From a checkpoint of a small mixture-of-experts model trained on Wikipedia: vocabulary 8192.
Below are experts of layer 4 (counted from 0) of a mixture-of-experts language model. Rows are named router (the router's row for the expert), gate (a neuron's input weights, with its number), up (a neuron's input weights, with its number) and show model dimensions 32-63. Each number is 50 + 15 x the weight over its row's rms, rounded and kept within 0 to 99.
Before each expert's rows: "mostly gets" lists some tokens that are sent to it at least half of the time. This comes from a sample of Wikipedia text that the model never trained on.

# expert 44
mostly gets: " his", " its", " their", " a", " the", " whose"
router:57 69 72 47 53 36 38 43 57 33 94 36 45 65 56 30 64 37 41 84 43 47 64 59 57 45 78 54 53 31 39 36
gate0:40 31 65 37 39 39 45 39 53 39 56 90 57 69 49 31 40 65 99 41 58 74 61 54 50 51 48 57 15 26 57 24
up0:53 53 66 28 42 54 55 39 41 47 43 81 53 48 31 64 52 52 29 64 47 71 31 64 04 45 38 38 47 59 49 66
gate1:62 86 55 83 42 57 26 69 39 56 54 44 58 43 55 56 21 45 28 68 54 54 59 83 56 60 57 61 58 44 49 38
up1:45 80 50 53 66 59 64 47 26 33 55 74 49 30 54 34 74 24 16 44 47 32 77 63 38 50 12 62 53 27 50 68
gate2:39 44 37 39 76 47 49 64 48 40 41 34 43 55 85 44 30 70 51 55 39 75 30 32 60 30 50 47 34 57 47 69
up2:69 00 76 47 42 31 42 39 44 53 56 44 50 48 44 30 53 41 51 46 56 55 62 67 52 43 61 59 58 50 41 63
gate3:50 28 37 77 71 51 49 45 62 59 34 43 45 35 67 54 53 51 38 54 30 37 65 49 54 69 83 64 53 76 37 67
up3:41 51 26 73 68 56 36 48 74 45 59 24 35 54 64 53 54 64 32 17 63 28 72 33 41 70 74 55 53 71 43 70
gate4:36 69 51 49 60 59 39 64 20 60 29 35 44 55 50 60 49 62 44 48 31 26 69 62 37 47 38 58 47 43 40 53
up4:31 70 48 61 63 28 20 66 40 51 31 46 54 59 35 56 53 57 40 61 42 52 70 46 34 43 50 41 50 38 46 44
gate5:38 57 58 71 56 47 62 36 53 57 23 44 67 43 38 41 52 43 79 51 44 45 56 73 57 62 41 50 31 58 68 38
up5:25 74 53 73 33 34 57 71 55 50 27 43 48 60 55 16 50 19 66 36 58 41 52 66 47 48 59 39 47 40 67 29
gate6:38 91 37 71 63 62 59 59 18 54 42 41 48 49 21 38 45 56 47 56 52 26 77 58 65 34 34 35 47 28 61 31
up6:38 32 69 57 60 46 37 36 83 55 69 29 60 60 65 57 50 52 37 25 26 33 43 55 32 70 52 42 35 44 64 54
gate7:57 28 39 52 42 41 46 74 48 86 16 56 65 24 32 69 39 42 52 69 52 48 23 66 35 63 66 22 53 69 82 35
up7:53 82 60 51 59 96 66 15 62 25 54 61 52 65 59 44 60 57 43 55 35 73 54 30 62 45 26 40 40 36 30 74
gate8:45 54 54 56 60 75 40 66 52 39 56 44 47 28 39 81 52 52 42 38 38 64 25 26 22 47 44 39 30 63 67 50
up8:59 33 50 33 47 59 46 34 36 45 66 70 54 52 32 42 47 59 58 40 26 39 31 67 58 50 25 50 75 67 19 62
gate9:46 61 65 41 59 55 31 69 63 66 62 62 48 59 53 74 51 59 78 38 28 73 05 46 48 47 36 54 50 70 68 55
up9:62 28 51 57 32 55 31 45 49 41 43 45 57 61 62 18 39 38 46 67 54 74 37 47 68 49 72 62 77 62 46 42
gate10:39 77 45 68 25 71 57 61 41 59 28 56 53 34 35 47 70 33 57 66 59 38 17 77 21 41 52 45 44 73 81 58
up10:41 23 76 36 73 19 53 33 31 62 60 44 51 62 78 47 49 35 35 50 33 69 69 43 63 64 53 49 53 26 34 55
gate11:33 52 41 56 48 59 17 77 62 41 54 25 57 61 51 81 23 83 33 42 50 27 53 61 64 59 73 43 28 18 54 33
up11:33 43 33 45 34 59 37 57 58 49 55 40 47 69 67 80 23 85 09 45 56 25 35 68 67 40 54 58 46 37 40 57
gate12:38 49 31 55 38 67 43 70 49 78 41 44 46 61 61 26 37 58 42 66 89 50 54 68 46 48 63 40 58 51 62 35
up12:44 57 53 70 18 46 52 73 33 58 66 84 56 55 52 40 57 46 50 59 24 55 46 74 36 24 48 60 41 41 76 26
gate13:54 75 48 43 40 47 30 44 54 59 49 67 61 62 65 36 38 51 62 58 70 48 33 48 70 64 41 57 46 37 55 22
up13:48 25 58 58 51 33 70 56 45 32 46 54 56 43 38 68 54 51 23 63 18 63 54 68 39 43 63 63 61 62 51 73
gate14:48 19 44 44 75 52 40 46 57 43 78 48 46 58 35 24 62 26 82 35 33 21 32 52 58 69 57 61 48 60 27 63
up14:58 73 54 44 51 64 54 38 68 69 37 06 29 54 52 42 58 56 63 47 51 38 34 46 60 52 56 64 64 74 28 59
gate15:45 58 47 55 55 64 52 34 62 53 46 53 48 43 34 41 76 43 03 45 56 27 55 31 50 58 31 69 50 47 22 42
up15:44 48 40 66 57 43 61 48 40 54 46 75 53 48 39 56 40 55 61 66 80 38 39 65 64 44 00 46 59 38 65 64

# expert 7
mostly gets: " Wil", " Er", " El", " Ul", " Gre", " Sir"
router:76 49 62 67 39 31 35 55 68 43 85 62 66 61 27 50 59 32 51 80 53 42 55 56 35 61 51 65 45 37 60 35
gate0:52 38 30 72 47 34 43 38 51 44 52 50 59 33 52 36 38 44 44 27 46 65 31 68 58 63 49 78 35 60 44 45
up0:46 62 52 16 47 49 24 57 56 47 27 35 23 48 51 41 51 56 47 42 47 38 49 45 62 30 36 23 62 41 45 52
gate1:66 49 29 70 29 57 40 53 51 50 27 38 58 48 35 36 32 82 69 43 33 65 41 30 39 55 60 78 67 47 57 72
up1:43 45 40 61 35 63 26 66 49 59 56 71 55 80 48 40 66 35 53 42 67 33 32 59 36 61 56 57 63 16 52 79
gate2:58 35 29 68 53 47 73 64 57 59 50 49 44 30 54 58 94 43 39 42 29 62 64 29 43 49 29 46 73 38 49 59
up2:33 74 94 49 58 27 24 50 60 48 39 55 48 46 35 44 44 53 67 38 68 45 25 35 73 27 53 57 18 31 43 59
gate3:56 50 56 37 55 64 74 54 34 54 72 53 55 44 37 61 57 41 60 23 21 35 66 60 53 43 48 53 44 48 41 56
up3:56 30 53 51 38 24 36 40 32 54 51 36 36 46 55 37 32 25 16 66 50 29 34 33 40 41 66 56 30 49 56 88
gate4:28 39 36 68 61 64 30 59 56 62 39 43 46 84 33 64 57 57 33 50 60 65 52 76 49 51 49 43 46 47 27 49
up4:41 58 66 35 34 61 57 51 33 40 67 57 42 29 37 76 31 52 42 55 43 48 38 70 43 31 48 42 65 49 31 67
gate5:31 39 58 40 32 32 39 66 55 76 58 40 92 42 66 58 34 59 58 57 70 55 55 59 49 65 66 60 48 43 48 35
up5:46 65 42 47 63 17 42 29 25 58 22 61 49 53 61 63 38 44 39 34 61 58 54 64 21 38 62 35 38 71 27 68
gate6:33 22 58 21 45 68 53 43 33 14 57 42 49 54 64 51 69 36 53 53 54 68 42 47 27 24 47 23 54 61 46 41
up6:41 59 50 57 60 68 44 47 54 51 60 44 55 46 68 58 66 30 41 48 60 45 46 43 43 51 34 45 57 70 51 51
gate7:74 49 48 61 51 26 33 75 52 60 69 43 92 44 59 51 68 44 48 37 65 52 56 51 67 48 70 53 31 39 43 16
up7:37 68 50 77 61 54 25 31 68 36 46 54 64 52 40 44 48 35 61 50 42 60 50 45 26 68 36 38 54 53 43 15
gate8:37 57 58 39 47 31 76 42 56 14 40 23 41 34 72 50 52 42 62 74 65 40 58 36 48 23 50 33 67 77 49 44
up8:46 56 40 40 62 26 46 49 69 32 35 42 32 37 82 58 64 50 53 63 71 12 73 64 45 29 51 47 55 64 48 32
gate9:48 43 66 59 60 59 29 59 73 16 67 34 53 48 45 39 89 55 58 25 47 19 56 40 69 42 45 49 58 64 39 45
up9:37 58 43 57 43 41 43 54 36 34 29 58 46 50 45 89 39 31 54 36 25 48 41 24 53 28 45 39 72 75 30 39
gate10:40 36 42 49 42 78 25 70 53 77 47 41 32 43 73 18 67 42 53 57 45 87 31 32 47 42 43 46 94 82 62 23
up10:56 50 53 54 36 89 77 60 55 49 43 66 48 39 28 63 63 59 46 61 52 52 50 53 61 65 61 62 45 51 35 53
gate11:46 66 68 42 60 66 36 71 63 38 61 55 52 52 39 43 62 36 29 49 37 29 46 37 33 75 34 49 52 49 61 55
up11:42 53 36 53 43 54 50 74 34 32 43 59 64 80 53 51 52 46 41 19 35 75 28 63 39 44 61 67 35 17 52 67
gate12:67 64 41 48 33 59 32 49 48 63 21 62 52 45 59 53 74 39 38 56 42 61 57 46 54 20 55 52 73 45 50 60
up12:36 38 64 42 36 59 44 50 65 38 30 15 43 53 55 50 59 28 17 31 64 41 70 60 75 38 42 64 44 46 45 53
gate13:28 45 53 41 42 49 38 39 34 62 39 54 68 46 58 67 51 60 43 45 48 77 78 52 69 53 34 64 47 42 52 38
up13:45 45 43 70 33 51 57 42 51 42 29 60 64 72 46 56 64 65 13 58 50 60 66 33 45 63 41 20 42 52 47 17
gate14:31 71 36 51 53 87 47 42 31 57 52 61 28 66 52 47 42 74 45 37 57 82 33 35 42 48 45 59 55 34 32 70
up14:63 38 27 42 40 31 48 45 83 57 36 44 28 40 63 34 38 80 63 83 40 43 51 32 59 52 78 30 59 32 44 61
gate15:60 26 30 43 65 43 48 53 73 70 67 69 51 52 42 19 65 54 50 50 60 35 50 45 24 39 39 48 64 36 48 25
up15:47 67 48 54 41 61 73 38 43 37 53 70 75 36 61 38 91 54 54 45 50 42 56 48 43 25 42 27 63 47 57 61

# expert 48
mostly gets: " anim", " Transl", " Mov", " Shin", " Da", " sol"
router:80 40 63 64 51 28 40 42 60 37 62 50 71 38 30 47 61 23 36 82 40 57 46 67 35 67 66 58 40 34 46 38
gate0:44 61 59 47 48 65 74 54 41 79 60 63 49 40 13 49 34 68 45 48 50 68 52 71 34 35 61 77 55 25 25 52
up0:54 41 78 33 69 35 38 56 57 76 46 24 31 36 48 25 26 51 41 55 45 68 70 41 54 42 66 33 51 27 38 62
gate1:62 80 46 44 32 60 51 73 51 63 53 51 37 37 31 35 56 68 64 76 66 36 56 58 45 44 75 39 45 51 30 34
up1:41 74 39 45 28 68 21 73 54 53 62 42 50 34 46 54 55 47 60 34 54 55 56 55 69 38 55 42 32 41 37 35
gate2:58 43 43 27 39 53 63 62 49 42 48 85 47 68 09 43 65 69 38 32 81 52 36 48 58 27 40 43 43 56 46 55
up2:44 53 26 41 43 49 49 54 54 58 45 48 32 59 53 80 36 52 57 76 17 67 65 48 58 56 58 54 34 68 39 30
gate3:73 45 67 56 55 43 55 47 54 40 72 72 73 31 36 41 44 27 39 40 47 42 31 47 44 72 39 54 85 54 46 34
up3:41 52 65 28 54 73 48 41 64 55 59 26 43 47 54 72 51 50 33 45 88 74 26 14 48 55 36 36 56 56 83 79
gate4:48 62 60 51 58 62 65 40 42 59 54 62 37 70 12 60 49 39 31 89 70 54 51 56 64 54 47 28 59 65 17 37
up4:72 76 69 38 56 33 56 43 50 50 82 51 35 51 45 58 58 41 63 41 39 66 56 75 61 64 48 41 12 59 63 33
gate5:39 64 79 57 43 57 40 82 62 33 59 73 60 71 51 32 99 56 49 71 57 55 35 41 47 50 45 67 52 29 67 29
up5:36 68 79 49 44 89 45 80 59 56 51 75 73 49 44 29 92 48 45 58 73 80 55 15 65 64 44 46 90 57 44 37
gate6:57 41 64 30 49 28 47 59 44 47 45 54 48 19 76 27 61 55 52 55 83 75 55 40 30 30 63 44 43 54 63 43
up6:39 30 65 59 65 72 63 31 69 61 71 67 65 63 48 57 49 43 44 38 60 48 50 49 65 79 48 56 70 65 71 58
gate7:77 45 43 27 25 69 32 58 39 53 58 67 43 58 39 54 66 41 19 67 38 33 36 39 53 88 40 64 68 73 35 55
up7:36 55 69 36 47 46 68 52 42 64 55 55 47 39 44 54 45 54 07 70 53 52 07 62 28 27 58 53 57 25 50 50
gate8:81 39 69 56 46 23 65 42 45 64 55 38 54 45 69 32 38 77 44 67 58 50 50 65 52 75 56 64 19 50 54 61
up8:41 50 18 42 43 61 38 39 31 26 38 51 53 60 32 34 61 55 50 58 30 68 38 16 46 64 56 69 45 57 45 49
gate9:48 66 42 70 68 32 57 60 86 54 44 51 57 56 50 41 57 11 69 50 50 69 62 72 53 65 29 47 71 67 73 50
up9:60 70 36 79 66 39 50 68 61 66 51 30 60 46 25 39 34 37 55 64 57 53 61 29 33 46 58 26 59 47 22 38
gate10:59 73 42 77 56 73 69 44 75 57 70 56 49 64 37 45 45 62 32 68 49 57 61 54 22 58 36 45 47 70 40 42
up10:54 58 56 52 65 56 49 58 58 51 62 42 32 51 38 57 57 24 47 46 47 89 41 66 53 54 61 54 25 57 69 52
gate11:55 34 59 44 41 53 47 84 22 58 79 70 54 69 44 54 73 32 73 42 40 57 45 61 66 33 20 38 82 66 38 08
up11:72 51 49 44 37 45 41 59 47 68 50 53 68 48 70 48 68 58 64 54 45 54 48 58 47 51 53 86 44 46 63 49
gate12:50 67 56 58 46 40 57 30 29 17 62 71 67 61 43 42 49 39 60 48 56 52 63 46 47 52 49 70 55 40 47 48
up12:35 64 48 42 70 50 50 47 66 66 39 32 11 55 48 36 51 76 78 53 39 36 25 60 59 73 54 32 44 68 14 52
gate13:64 55 67 60 62 75 57 45 57 49 37 58 37 55 35 15 52 51 50 53 32 50 35 50 37 34 70 73 34 43 60 56
up13:59 74 40 44 63 70 43 59 60 63 54 50 46 23 74 60 37 46 09 59 58 48 66 25 59 69 55 68 55 60 39 45
gate14:51 60 39 71 43 22 56 54 51 49 46 24 44 48 41 52 53 50 45 83 49 34 46 48 44 51 67 47 46 66 43 30
up14:39 49 45 68 80 72 45 56 37 67 45 44 50 50 80 24 43 51 69 19 75 62 75 38 46 44 47 73 63 48 58 36
gate15:72 75 32 75 35 38 44 35 64 59 61 50 58 61 41 61 55 26 44 45 32 39 49 75 46 53 54 60 56 61 67 53
up15:46 73 59 45 62 53 40 45 45 54 54 41 58 51 51 54 18 25 33 40 40 66 26 72 58 41 76 46 79 34 44 34